{
  "moe_layers": [0, 1, 2, 3, 4, 5, 6, 7],
  "router_score": "softmax",
  "normalize_top_k": false,
  "routed_scale": 5.26,
  "init_std_router": 0.0147,
  "num_key_value_heads": 8,
  "vocab_size": 9570,
  "rope_theta": 10000.0,
  "qk_norm": false,
  "attn_scale": 0.177,
  "tie_word_embeddings": false,
  "init_std_qkv": 0.0404,
  "init_std_o": 0.0,
  "schedule": "wsd",
  "batch_tokens": 32768
}
Below are experts of layer 4 (counted from 0) of a mixture-of-experts language model. Rows are named router (the router's row for the expert), up (a neuron's input weights, with its number) and show model dimensions 0-127. Each number is 128 + 32 x the weight over its row's rms, rounded and kept within 0 to 255.
After each expert's rows: a language model's description of what the expert responds to; "comes after" lists some tokens at least twice as common just before its tokens as in all text. This comes from a sample of Wikipedia text that the model never trained on. Tokens count by the router's weight.

# expert 15
router [ 96 181 111 146 113  66 153 144 157 119 115 161 149 160 100 115 125 148 167 103 120  80  82 127 154 142 112 127  76 136 155  72 115 136 160  74 173  66 109  85 145 152 162 148 165 146 159 113 125 106 136 142 141 112 194 126 148 144  94 105  98 188  83 101 123 113 123 122  89 163  81 149 138 135 145  86 157 208 136 160 126 140 160  88 125 129 145 136 135  40 145 122 148  84 160 131 143 135 101  56 126 176 151  93  73 149  86 100  76 153 101  79 145 146  86 130 176 120 172 111 165 182 149 140 152 103 183 119]
up1 [159 105 104  93 123 125  85 146 115 169 145  44  45 135 118  51  94 125 126 112 145 104 167 104 139 136 120 130 117 168 108 102 195 120 120  51 167 188 135 111 164 126 120 155 118 124 156 102 112 164 196 141 139 143 129 103 111 107 130 117  79 171 114 180 121  95 121 164 126 103 117 153 145  60 106 140 137 188  77 140 138 138 137  95 166 172  82 123 159 121 130 159 102 151 104 118  95  73 165  92 126 141  86  91  94 126 133  72 139 140 128 140 145 160  68 164 140  86 148 170 133  98 162 167  78 121 176 163]
up2 [137 107 130 110 101 105 106 130 108 146 138  76 128 208 137  68 133  91 164  95 182 166 125 191 198 102 135 108 152 140 104 124  95 186 158 143 205  74 152 113 162 132 114 151  84 193 132 130  81  97 105  93  83 143 105 154 116  78 169 118  96 151 120 188 125 138 162 131 148 100 138 143  90 168 135 179 145 132 107 132 120  80 119 151 142  93 173 124 145 118 149  71  81 145 168 150 102 128 166 171 174 131 132 164 164  89 119 106 160 151 166 142  99 129 128 154 176 177 169 148 160 142 129 133 115 140 159 197]
up3 [151 159 211 163 143  58 122 127 119 148 107 202 100 142 115 117  88 150 151  89 208 140 128 180 116 149 131 146  97 108  80 123  87  86 127 137 113 175  98  81 122 164 137  79 136 133 154 164 113 138 146 105 126 186 171  59  97  86 129 125 102 121 154 160 150 168  67 124 100 116 152 113 176  97  54 133 136 165 113 184 104 178 145  90 143 131 130 137 124 117 166 108 132  96 140 112 143 172 133 141 117 128  97 115  59 124  92 115 119 172 116 132 160  97 141 110 187  94 130 185 110 141 168 169 161 103 102 161]
up4 [187 163 136 160 197 128 121 163 163  82 101 133 129  94  91 136 143 103 144  81 118 154  94 152 152 172 152 161  99 139 122 165  51 148 116 144  64  54  72 125 110 129 166 129 130 145 102 135 127 135 129  88 106 102 138 114 171 126 102 134 104 158 115  94 120 166  99  93 121 143 126 199  98  69 146 154 170 145 174 198  95 135 108 133 156  97 147 172 121 102 180 168  98 117 172 119  92 179  87  81 143 161  95 133 107 138 115  85  95 156 154  75 129  92  96 138 108 140  88  87 186  89 112 126 122 138 179 135]
up5 [ 99 127 108 175  84 177 204 101 200 168 147 105  84 183  66 118 147 131 101  86 100 124 110  55 129 117 135 135 150 148 186  71 164 134 124 170 129  70 168 133 160 165 133 121 139  96  87 134 134  88 128 100 125  68 131 128 118 140 120 133 117 183 123  89 187 149 129 111 125 160 118 102  70 130 171 101 122 106  95 190  95 141 105  80 145 146 174 115 130 105  95  99 149 128  86 130 141  98 142  76 136 102 108  92 147 120 134 165  78  94 118 155 132 122 102 115 163 206 133 104 156 166 103  90 160 131 132 177]
up6 [111 189 127 190  94 211 158 119 167 139 142 154 143 108  72 119 178 134  83 124 128 127 122 121 149  96  82 109 144 175 152 145 147 136 137 115 108 107 162 116 148 128 105 160  99  93 152 157 148 133 102 103 117 117 127  61  65 150 174 179 159  91 132 129 137 131 115 103 104 176 144 168 114  98 164 104 120 130  79  90 183 131 124 123 117  79 189 115  93 134 136  71 133  74 182 166  74  37  84 139 161 141  90 131 115 105 103 143 185 109  98  84  84 105 131 163 166 119 101 132 115  92 102 157 166 145 149 155]
What it handles: Name-initial capitals. Capital letter or capital-led piece opening a foreign personal or place name after a comma, bar or dash, such as F-ontana, Zh-u, Moh-inder.
comes after: ", ", "| ", ": ", "- ", "(", "\""

# expert 31
router [129  91  76 143 189 140 111 145 136 108 156 106  98 105 137 118  78 211 144 113 136 132 127 144 174 116 154 138 144 150 142 141 164 117 152 133  88 124  92 102 145 118  55 110 161 142  86 198  95 149 138 138 111 129 133 150 206 158  68 114 155 209 113 127  89  84 161 133 110 125  91 175 129  62 144 146  83 104 177 130  70 163 142 139 161 101 111 130 110 186  56 126 157 105 132 167 150 138 125 159 117  99  74 108  93 163 136 113 162 104 204 152 166 133 119 161 107 112 126 110  92 156 155 106 138 115 120 184]
up0 [149 156 124 123 100 134 146  65  72 105  89 114 128 146 183 144  78 195  97 134 155 124  68 173  78 200 130 143 121 195 140 155 153 141 138 140 151 121 142 149  48 122  91 165 156  82  94 168 114 151 102 172  67 161 129 109 116 155 135 107 131 104 149 116 137 163 114  90 120  87 156 179  77 140 141  90 172 150 118 185 132 208 142 110  83 162 175 111 117 106 147 129 128  97 107 121 158 101 104 206 165 123  92 168 171 122  91 152 111 111 101 142 137 140 140 122 132 133 115 121 155 163 131 170 174 104  90 128]
up1 [189 126  95 170  34 110  84  87 169 126  89 165 175 126 125 123  82 123 140 114 116 109  92 165 166 137 120 157  91 202 119 100 127 120 155 151 176 113 107 103 113 142 129 142  94 120 142 100 129 140 144  94 147 154 158  45 198 156 137  89 144 150 111  86 141 191 135 101  87 133 156 121 129 123 102 133 100 125 153 167  84 156  97  91 104 144 159 119 131  97 142 139 181 113  64 168 113 170 154 109 138 135 107 167 111 157 135  61  99 141 122  60 184 126 141  79 180 130 115 172  72 132 115 106 143 117 106  94]
up2 [137 152  91 116 158 132 163 158 161 157  86 119 152 198 121 125 129 140  79  67  77 121 137 133 150 141 162 132 120 110 124 113 184 121 129 105 179 172 111 157 145 142  82 105  80  95 151 153 153 197 147  46  62  95 128 186 113 110 145 137 140 159 131 127 131 121 104 125 134  72 104 105 122 207 170 107 125 112  40 112 130 123 135  90 145 118 157 148  70 135 169 142 129 117 216 162 146  86 116 185 102 115 113  61  95  86 115 128 100 104 127 155 130 121 105  99 117 168 127 144  76 155 137  91 138 136 135 161]
up3 [158 171 109 134 144 121 113  68  94 141 100  95 127 142 145 138 105 118 155  86 129 131 111 142 171  86 123 165  81 189 124  83 103  98 124 149  67 100 138 156 159 106 120 115 131 109 133 122  92 156 176 121 111 109 108  87 131  91  98 119 163 159 181 151 178  66  70 146 222  79 151 152 114 121 144 105  94 119 130 186 119  71 159  80 184  82 133 121 150 176 107 189 135 177 139 184 101 160 151 177 138 135  84  98 142  70 166 145 124  78 121 108 115 128 111 130 149 143 134 135 129 121 186  88 145  78  92 134]
up4 [ 99 136 155 133  73 108 217 121 124 155 134 136 136 202 122 160 115  95 128 106 144  99 163  95 133 101 100 158  78 145  97 163 126 168 117 134 110 152 128 124 102 119  72 195 217 156  66 139 173 117 131 137 144 102 172 109 115 135 102  90 109  92 169 101 172 150 121 160 152 105 168  64 111 100 110 128  98 115 142 127 111 180 148 135 110 183  84 165 135 148 108 144 146 126  98 141  97 106 114 134  66 133 123  96 119 164 168 182 154  55 135 170  97 133 111 149  81  82 138  87 113 130 155  73  82  86 146 146]
up5 [106 145 143  83 125 112 126 153 137  79  91 168 130 157 121  60 113 115 112 148 102 144 117 157 111 171  97 117 145 148 149 178 166 147 128 141 105 137 115 104 130 176 118 128 122 115 153  71 146 105 105 130  93 131 140 141 103  98 128 153 156 123 119  75 151 165 136 121 117 142 164  91 121 126 130 118 106 174 109  65 235  81  76 199 156 131 144 125 160 125 135 145 148 138 161 160 169 115 139  58 174  79  81  86 205 111 154 129 169 142 109 133 149  89 150 198 190 127 115 106 103 136 101 135  78 209 172 113]
What it handles: Dashes in number ranges. En dashes and digits in date ranges, year spans and scores, plus month names, such as February 13–23, 2017–present, 6–3.
comes after: "201", "200", "202", "199", "198", "6"

# expert 22
router [113 149 105 120 125 109 143 148 117 101  75 112 151 122  84 115 118 140 165 186 104 135 130  92  98 140 162 107 176  84 106 122 161  90 148 122 153 118 118 122 121 124  82 125  79  68 167 124 139 102 123 142  83 161 123 149  96  95 142 117  73 105  85 110 198 151  96 150  96  92 101 138 129  70 154 157 179 150 124 172  96 120 170 127 122 119 194 117  98 131 138 112 118 178 126 131 162 143 170 123 103 118 100 143 105 135  68 238 183 127  68 182  88  98 122 144 148 216 113 117 143 150 175 115 149 186 142  91]
up17 [147 113 102 132  92  96 116 130 185 101  98 148 160 149 143 134 192 137 112 140 128 109 110 148 167 101 110  83 123 102 135 134 123 107  82  97 142  92  65 138 136 102  79 147 108 172 121 125 140 109 110 174 138 134 111 155 183  50 117  54  62 150  86  89  84  93 170 109 131 115 109 122  81 131 142  89 172  86 162 121 173 106 157 128 165  92  91 100 160 125 155 129 105 140 199 131 107 159  97  52 134 150 157  70  69 172 144 172 109 104 118 100 140  48 121 104 175 144 136 122 163 124 115 165 161 146  97 123]
up18 [121 107 114 109 117 119 143  76 174 123  90 131  96 185 175 145  77 131 119 171 170 129 119 169 144 150 114 162  82 163 149 115 198 200 115 189 182 118 200 110 181 123 101 141  91 120  67 168 106  97 171 114 146 102  80  90 118 145  88 141 123 127 102 105 125 170 113 148 133  90 109 154 133 115 153 172 125 155 104 101 172 207 132  96 163 135 178 155 108 120 154 134  73 157 139  81 116  68 128 126 147 102 129 148 112  84 118 164 174 124 129  84  79  94 108 133 140 162 133 136 159 104 116 166  75 154 113 169]
up19 [129  88  95 135 101 140 142 182 145 178  85 139 138 145 133  94 109 165 175 137  56 159 153 163  91 102 140 191 100 131 149 128 168 129 150 127 165 159 147 134 172 123 175  97  41 137 116 149 173 122  90 147 109 119  88 145 143 123  53 140 148 138  78  69 120 140 147 186  88 159 115 127 142 107 132 119 159 125 102 116 103 208 118 144 171 151 125  90 144 157 105 181 151 154 113 191 168 152 130 117 155 186 121  92  96 100 120 144 159 169 133 208 129  83 161 134 147 122 160 123 138 107 152 150  68 164 119 164]
up20 [119  81 111 113 139 120 149 166 138  99 111  74 100  83 164  55 109  85 149 141 133 180 111 142 124 134 160 147  68 136  92 139 149 126 151 105 139 119 158 149 108 141 112 159 105 122 124 111 149 158 104  92 114  74 129 173  97 113 152 148 147 136 144 112 125 124 129 173  98 146 140 189  96 117 181 103 135 120 104 147 131 136 138 179 136 129 135 145  65  97  55  68 159 112 125 147 162  78  98 101 134 201 188  96 105  93 158 180  60 155 211 117  81 193 103  84 100  95 134 157 122 158 113 100 112 116 181 164]
up21 [127 148 188 143 161 101 111  85 112 170 143 118 132 147 152  91 158  93 158 130 134 156 186 192 167  69 125  99 112 100 157 127 157 183 155 155 141 163  78 119 143 124 129 116  81 215 149 154 172 132  78 128 170 145  94  87 101  97 118 162 102 150 143  92 141 174 112 126 157 123 149  79  83  87 120 129 129 123 119  50 130 133 153  93 136 162 169 109 134 102 101  78 104 145 123 158 109 160 111  46  97 102 127 148 119  92 103 147 122 157 121 103 127 128 149 148 156 112 151 115 181  30 143 137 148 106 175  65]
up22 [155 136 127 132  90  71 137 105 158 120 156 172  85 140  94 101  80  81 124 178 128 153 124 101 112  57 111 130 131 140 135 166 131 162 126  91 189 145 151 148 136  86 139 173 147  63 126 135 122 137 135 170  29 112  81 141 173 145 141  99 162 127 142  93 103 105  88 114 125 160 100  95 131 135 166  91  89 186 138  96 100 143 176 173  90 201 135 114 105 175 113 107 115  86 121 113 122 148  89 138 141  66 173 103  99 138  93 114 133 110 115 106 103 150 145 137 195 112 191 101 106 109 181  84 155 131 188 126]
What it handles: Past-tense action verbs. Main verbs right after a subject pronoun or was in biographies, such as played, scored, named, directed.
comes after: "was ", "he ", "to ", "He ", "and ", "also "

# expert 51
router [153 140 109 123 117 153 152  93 172 157 138 143 116 113 166 192 176 167 129 173 147 144 141 139 130 156 172  74 111  84 122  98 111 134 104 194 145 137 110 154 114 175 128  86 152 139  99 191 124 165 143 167 124  75 134 115 118 115 100 176 119 113 135 174  85 168 102  93  94 145 113  78 159  88  98 117 189 123 166 150  93 106 104 115  77  93 162 189 113 147 166 101  94  81  85 150 170  84 149 160  93 133 152 102  66  73 151 105 128 118 116 101 179 110  94  76 127 144 153  98 130 168  67 131 154 175  77 148]
up1 [100 168 206 145 130  61 168 138 179 152 148 117  98 144  42 131 159 117 123 179  97 171 130  61 105 161 150 114 184  88  95 132 123 114 121 117 128 103 149 105 141 137 127 155 139 170 108 174  91 154 145 119 119 152 110 132 110  84 179 154 141 183 151 122 178 114 120 174 141 107 127 134 140  86 166 177 119  81 104 133  90 186 113 166 163  73 132  82 158 127 123 135 131 152 166 129 108 101 162 208 125 114 129 102 117  62  86 148 111 107  97 146 118 188 118 164 153 126 184  98 177 122  99 120 105 118  76 128]
up2 [ 91 112 126 182 161 149 130 139 157 117 103  88 156 127 114  86 179 133  95  84 136 117  97 116  88 136 152 147 108 105 155 118 122 139 122  78 147 115 191 111  41 104  68 147 149 119 113 126 109 103  87 100 190 104 147 112 119 155 193 128 109 150 154  92 134 114  72 128 111 142 112 116  88 232 109  85 181 108 169 143 104 129 109 100 150 121 135  75 111 148 150 139 144  75 182 148  96 100 107 206 188 121 111  96 160 154 134 176 173 106 120 148 141  80  63 171 118 110 173 126 144 140 115 116 121 108 161 149]
up3 [150 188 122  90 137 136 124  99 130 134 132 112 172  78 196 152 142 102 121  84  86 107 101 181 154 131 146 161  88 123 122 130 149  87 103 138 191 161 174 130  98 134  75 114 124  74 122  76 147  64 143 136 152  92 122 126 102  89 141 118 143 204 155 140 159 126 116 143 121 150 153 120  55 106 112 143 163 131 156 141 172 124 149  39 100 113  52 216 112 181 117 130 117 133 126  67 151 106 168 153 148 126 157 152 163 110 192 129 129 128 150  87 164 141 154 124 146 103 144 153 146  92 136  93 134 100 146  78]
up4 [123 134  68 103 121 118 168  98  73 150 165 129  86 148 110 107 168 102 139 144 181 124 179 106  75 112  61 179 138 134 150  55 126 146 152 157 147 125  73 158  87 152 140 109 135 130 150 109 164  96 168 135 186 113 145 126 163  44  77 116 103 198  99 166 106 140 130  77 100 159 124 110 110  81 145 115 128 143 149 153  94 147 174 103 108 110 156 167 151 139  81 129  83 104 165  71  89 157 100 112 117  90 176 109  89 137 190 141 117  83 155 128 158 137 170 113 175  95 139 149 146  81 154 163 151 127 142 113]
up5 [123 130 106 130 157  91  90  92 109 133 109 136 109 102  47 201 155 118 142 172 134  98 131 103  69 143 118 132 100 134 108 175 151 113 161 134  63 116 189 147 141 115 181 101 155 157 137 156 111 206 124 136 121 105  80 134 151 101 127 119 155  94 118 151 117 132 166 127  81 110 101 127 129 124  65  64 176 106 153 111 132 185  74  97  96 129 164 116  92 179 206 161  72  61 116 123 126 141 120 130 102 148 181 170  60 172 146 135 134 115  89 126 111 100 149 143 152 133 107 190 155 114 169 128 116 135 107 151]
up6 [138 105 102  68 106  78 103 166 130  86 137  92  87  96 162 112  76 159 102 142 179 102 153 118 169  56 138  78 140 141 132 123 171 152 140 115 119 140 133  69 106  95  72 132 156  91 144  70 114 145 107 168 138 107 128 157 104 135 142 117 142 119 122  91 137 153 150 135 123  98 133 140 171 117  97 156 122  91  76 112 159 126 164 153 142 100 139 160 157 143 144 173 130 147 116 134 141 128 123 128 142 139  89 219 155 178 120 111 175  97 128 109 195 113 155  82 142 181  78 203 122 208 103 138 110 151 144 217]
What it handles: Line breaks after entries. Line breaks and closing parentheses or bars ending an entry in match results, tables and infobox lists, such as after scorer minutes.
comes after: "|", ")", ";", ".", "a", "ia"

# expert 14
router [126 122  91 144 112 142 165 109 145 108 122 136 161 141  91 119 120 157 119 106 116 103  45  95 145 106 186 111 152 179 121 166 120  82 141 157 114 140 130  74  93  67 143 136 180 146 132 167 173  98 134  92 173 103 114 133 110 115 126 159 143  98 117 169 134 177  67 169 105 126 157 173 123 132 108 153 145 176 101 194  97  82  76  82 140 113 117 150  80 135 147 113 179 172 134  99  73 105 154 170 105 176  98 153 154 139  96 123 124 118  66 157 170 124  90  61 126  99 132 130 207 147 164 183 122 155 148  87]
up1 [113 146 139 140 179 157 114 116 108 204 144 138  50  99 101 120 155 133  73 118 164 136 135 149 137 123 106 113 127 209 177 197 160 235 117 145  79 135 111 129  97 189 116 170 148 116 145 111 101  87  63 126 108 103 142  84 112 112  91  74 175 112 145 158  59 112 153 125  99 141 150 104 157 122 114 141 147 118 101 102 147 145 127 124 132 119  80 101 149 148  97 138 124 146 140 131 136 167 119  98 118 175  57 150 114 127 161  67 171 156 180 164 168 133 124 142  92  97 136 167 149 134  88 137 136 163  90 112]
up2 [178 117 164 149 164 145 149 125  86  67  99 164  97  70 152 161  72 107 101  85 124 155 131 183 112  80  99 117 105  96 165  77 104 143 164 146  80 190 107 137 144 131 139 138 134 106 155 140  91 163 158 153 111 123 121 146 123 118 103 165 153 189 107 157  99 227 103 142 161 159 179 103 174 147 144 139 125  95 127 111  80  53 104 104 165 131 116 137 162 147 116 152 123 118 151 140 123  88 140 162 129 145 143 168 212  89 118  74 139 145  78 116 111 165 127 101 107 183 148 108 126 123 105  81 142 183  92 108]
up3 [158 151 143 216 127 113 144 101 136 114 146 141 157 187 112 106 144 105  99 123 111 119 190 159 109  92 161 105  83 120 141 143 155 160 144 170  81 126 163  66 117  73 101 134  82 104 156 142 197 124 104 130 185 230 117 200  97 107  99 113 115  96 144 177 121 138 160 148 102 159 151 133 114  90 129  86  96  98  75  95  95 109 184 112 122  94  68 145 126 102 161 160 148 142 143 138 146 100 129 126 149 132 122 193 108 115 187 162 129 106 100 146 153 129 126 104 113 124 192 139 102  88 158 112 172 141 163 164]
up4 [102 112  93 160 144 109  76 121 153 147 129 107  99 118 133 108 173 181 115 179 205 131 149  81 154 118  91 121 127 197 195 134 110 123 136 157 143 114  94 119 127 151 155 115  86 126 150 127 131  48 142 117 137 145 140 141 199 165 114  71  84 124 181 118 123 138 105 126 134 169 122 135 106 148 223  76 148 165 167 131  45 133 151 123 184 100 141 151 117 116  59 100 145 163 113 135 101 128 115 106 126 172 154 117 121 147 104  99  94  99 117 128 115 101 133  73 139 107  92 123 125 167 105 161  43 133 126 184]
up5 [182 122 167 146 143 143  58 101 104 165  96 177 171 146 101 121 144 132 122 111  95  89 113 125 104 145 113 133 162  99 134 164  83 101 161 125 169 130 183 163 126 171  97 113 115 131 154 121 185 120 108  59  94 142 104 146 150 116 115 170 111 102  83 162  90 178 121 177 133 154 145  84 167 116 106 140 135 143 149 125  95 199 126 149 112 114 179 125  97  48 178 100 131  70 155 102 243 152 115 167 125 109 108  90 137  89 131 148 133 120 126 172 110 122  79  79  79 165 105 150 130  98 140  99 124  92 128 120]
up6 [151 169 146 199 151 136 103 130 138 154  95 177 139 141 114 118 135 124  68 101  42 149 120 132 110  86 143 156 101 133 142 132  93 164 116 140 113 102  86 100 131 101 138 166  73 123 152 112 121  79  99  99 132 116 134  66 110 134 120 106 161 124  75 162 202  76  98 117 103 101 146 120 118 111  98  95  72  59 102 141 202 121  98 126  87 123 180 155 133 117  98 122 170  56 185 127 144 121 159 153 138 163 143 135  92 152 118 128 118  67  53  90 121 148 140 153 129 127 161 145  93 109 152 204  94 121 108 164]
What it handles: Articles and music headings. The/the, heading === markers, quotes and media words like album, film, song, released in discography, chart and season articles.
comes after: "\n\n", "of ", "\" ", "on ", "for ", "released "

# expert 19
router [130 151  92 190 127 151 149 112 158 120 101 128 156 105  81  97 154 149  68 155 113 144  66 170 121 153 114 135 161  84 162 192  87 136  90 112 141 162 154 114 128 162 135 197  90 128 116 114  78 100  91 141 126 120 191 187 119 124 101 105 144 145 151  96 161 127 106  92 130 170 151 171 117 149 158 161 171 102  73  42  96  93 130  94 179 118  84 198 167 103 119 138 136  92 142 129 177 127 113  74 118 128 162 141 153  87 141  87 101  92 163 125  90 125  90 157 130 101 138 139 138 116 124 163 178  90  90 180]
up1 [154 133  84 120 100 121 131 104 182 140 129  97 127 113 157 178 198  94 103 110 129  93 109 125 162 149 137 109 149 122 104 139 106  73 141 109 101 114 144  63 208 120  85 165 101 159 155 178 140 159 138 136  83 128  87 143  92 135  63 100 118 102 125 156 128 204 194 108 145  72 107 148 129 125 173 180 112 157 115  96 127 167 181 116 164 111 200 136  73  82 147 182 144 107 110 147 146  61  85 128 126 125 100 175 148 149 133 105 113  78 145 171  81 171 114 146 152 151  91 153 128 114 133 143  92  83 135 149]
up2 [131 158 107 127 118 115 168 116 142 125  91 131  91 182 135 136 133  62  83 146  87 110 131 159 120 111  83 122 155  83 154 121 137  64  95 155  72 197 171 141 101 125 144 121 120 134 171  86  67 119 134 119 122 163  92 144 120  81  74 165 129 180  81 140  92 127 174  70 130 129 158 123 109 119 202 129 110 117 124  75 128  91 126 106 104 212 141 117 160 164 161 160 117 147  72 145 147  51 151 138  98 138  63  91 126  98 138 174 177 125 116 172 112  79 151 126 106 138 106 147 117 121  97 170 140 107 156  81]
up3 [147  65 146 129  71 132 112 133  70 189  95 142 111 102  98 108 130 160 112 111  63 141  30  92 109 111 166 144 135 166 125 114  92 159 106  82 146  55 175 110 104 121  75 159 112 148 122 128 142 185 109 115 100 106 123 105 167 164 135 132  70 145 103 144 157 162 175 146 116 115 115  84 124 123 111 179 132 142  80 118 122 132 152 121 118 112 154 131 141 102 154 114 137 112 163 146 210  83 215 112 135 115 148  98 157  86  74 137 104 101 125 108 134 145 116  75  55  94 106 120 107 176 115  89 110  90 144 118]
up4 [ 71 164  86 144 126  87 128  77 132 130  66 127 100 114 138 110 110 135 142 162  88 115 147 157  85 173  98 126 143 147 149  51 109  97 117 125 147 108 103 134 155 141 101 142  99 137 149 169  71 118  69 125  73 146  94 161 106  88 106 173  80 101 171  86 157 150 131 139 130 122  91 155  90 113 134  90 124 149 118  69 173 139  93 173 171 116  65 164 140 168  79 188  67 115 104 104 210  98 162 135 121 164 106 144  98 146 165 103 106  97 108 109 115 169 142  80 108 146  98 136 110 167  90 188 152  94 121 134]
up5 [102 116 119 139 106 128 119 113 116  73 100 130 154 116 116 105 104  92 112 144  84 121  95  86 118 116 189 154 178 127 102 106  33 162 104 181 148  93 139 125  68 167  64 157 173 110 170 111 122 114 112 130  82 172  64  74 131  99  85 124 139 137 115 168 143 154 107 118 161 122 114 173 180 120  83  95 163 128 180 125 116 124 123 128 190 131  93 165 158  65 142 155  88 132 174  85 151 142 140 149  78 116  93 168 134 149 170 172 137  95  89 111 115  98 142 115 123 125  65 148  75 123 151 182 152 157 175 135]
up6 [126 149  74 158 135 166 133 101 127  72 144 147  98 125 136 143 143 155  86 145 108 109  64 102 129 150 171 136  89 109 124 119 128 106  90 124 144  81 125  76 156 128  91 205  98  58 171 156 208 133 122  60 125 104 157 154 118 158  96 156 140 150 166 143 155 110 101 134 112 134 133 150 126 158 146 133 104 122  86 121 139 106 185 105  82 179  69  72 156 130  98  88 175  99 120 116 107  82  50 136 164 200 112  99 195 101  80 121 154 104 108 155 123 120  95 144  93 129  86 127 108 134 121 100 108 157 123  72]
What it handles: Sentence starts and quotes. Closing quotation marks and apostrophes plus sentence-opening words after a period, such as He, It, However, There, According.
comes after: ". ", "\n\n", ", ", ".", "). ", "=="

# expert 21
router [149 143 141 171 128 144 145 172 104 111 117  94 101 114 135 129 155 115 150 140 135 137 139  96 136 161 183  68 153 106 131 163 140 121  96  62 143 162 189 123 125 102  64 146  97 109 107 138 149 157  94 172 117 108 105 110 149 121 158 145 143 129 132  68 184 104  81 132 136  67 163  94 121 127 176 156 177 117 137 161 151 109  46  62 174 139  94 164 132  45 142 103 157 177 152 181 147 122  94  55 114 155 102 108 147 100 124 187 161 105 138 160  88 134  82 111 176  95 131  99 120 179  93  95 156 108 127 140]
up7 [121 155 156 175 137 173 211  67 102 101 119  67 119  63  92 187 150 141 128 144 102 145 184 154 174 194 182 118 124 112 143 116 176  86 128 124 165 124 184 146 141 113 145 173 136 153 133 108 159 156 110 110 200  93 140 166 159 137 169 134  95 122 108 120 141 137 141  47 118 148 122 123 136  99 121 109 201 150 105 148 131  95  96 123 140 135 156 111 150 151  97 144 194 129 116 171 127 132 174 132 159 150 148 142 101 155 108 108 140 113 177 103 113 196 166  52 127 109 164 139 101 147 103 141 144 112 109 183]
up8 [145 114 140  93 153 159 122  99 156 110  97  81  93 108 126 132  85 115 146 135 108  72 149 124  87 132 139 134  90  69 195 132 158 104 117 137 166  92 173 105 131 105 136 150  94 126 133 184 192 136 131  92 171 199  58  38  66  95 115 127 123 177 115 174 139 100 106  96 117 142 152  86 129  52 132 131 109 107 134 146 163 139  60 123 127 141 130 140 147 129 111 171 128  96 104 146 167 159  95 110 157 130 148 173 131 151 137 147 146 107 157 164 185  57 172 122 175 113  76 120  95 116 172 155 140 104 171 133]
up9 [177 148  57 182  96  92  86 122  88 160  95 138  96 183 177 119 128 139 151 112 194 141 148 159 145  91 102 147 179  87 163 131  68 131 193 105 150  82 154 104 139 139 131 123 161 164  94 167 117 126 130 106 111 138 110 133 146 121  90  69 161 100 134 170 117  87 132 106 146 113 156 178 106 100 170 124 126  98 123 134 140 159 116 105 165  75 127 197 165 140  56 135 125 173  99 101 105 164 122 138  92 131 146 162  94 121 153  86 103  93 135  90 114  84  60  96 160 113 106 186 102 126 178 129 113 107 180  99]
up10 [187 112  82  71 130 143 100 219 166  70  91 138 156 164 103 158 147 112 170 120 117 128  84 129 119 121 137 189 126 126 120 138 123 121 111 188 156 142 143  90 174  93 162 120 148 104 156 134 141 113 139 139  73 149 146 105 113 149  84 156 157  87 178 102 135  82 133  97  64 155 132 170 167 123 163  77 120  81 147 144 168 135  68 156 107 152 108 153 106 113  92 126 173 111 118 157 114  81 129 116 106 145 176 146 116  98  66 124 186 126  96 132 173 118 160 135 133 165  71 124 110 162  87  70 189 109 168 103]
up11 [112 100 106 100 138 132  99 125  87 106  80 139 126 146 159 183 128 166 141 125  58 132  69 152  89 108 154 106 121 144 122  93  94  93 135 100 142 107 140 123 107  78 130 174 180 133 149 143  98  86 100  74 152 128  95 140  85 160 186 155 166 185 162  97 168 201 142 102 139  96 144 151 125  69 147 130 119 106 149 172 116 121 103 138  93 116 119 107 143 134  67 128 199 133 103  68 169 114 141 118 158 189 112  39 173 109 125 116 155 151 114 140 108 139 132 167 120  86  89 147  86 129 200 173 170 134 143 101]
up12 [143  66 144 143 154 166 101 174 143  90 172 127 131 102  92  98 101 128 128 150 102  89 115 156 111  68 168  68 136 173 135 134 130  59  83  34 164 147 132 102 133 106  94 128  98 108 139  55 169 155 128 113 118 157 111 158 188 103 155 137 133 148 150 180 104 152 118 111 172 141 114 103 109 131  69 139 147  73 124  67 153 122 111  96  82 100  92 110 156 182 128 109 134 135 120  86 165 136 152 108 135 148 153 153  19 159 155  91 157 149 152  79 134 121 143 105 127 150  83 106 109 130 185 133 130 108 125 133]
What it handles: Sentence subjects. Pronouns and plural nouns acting as clause subjects before a verb, such as he, they, there, teams, testimonies.
comes after: "the ", ". ", "The ", "that ", "where ", "which "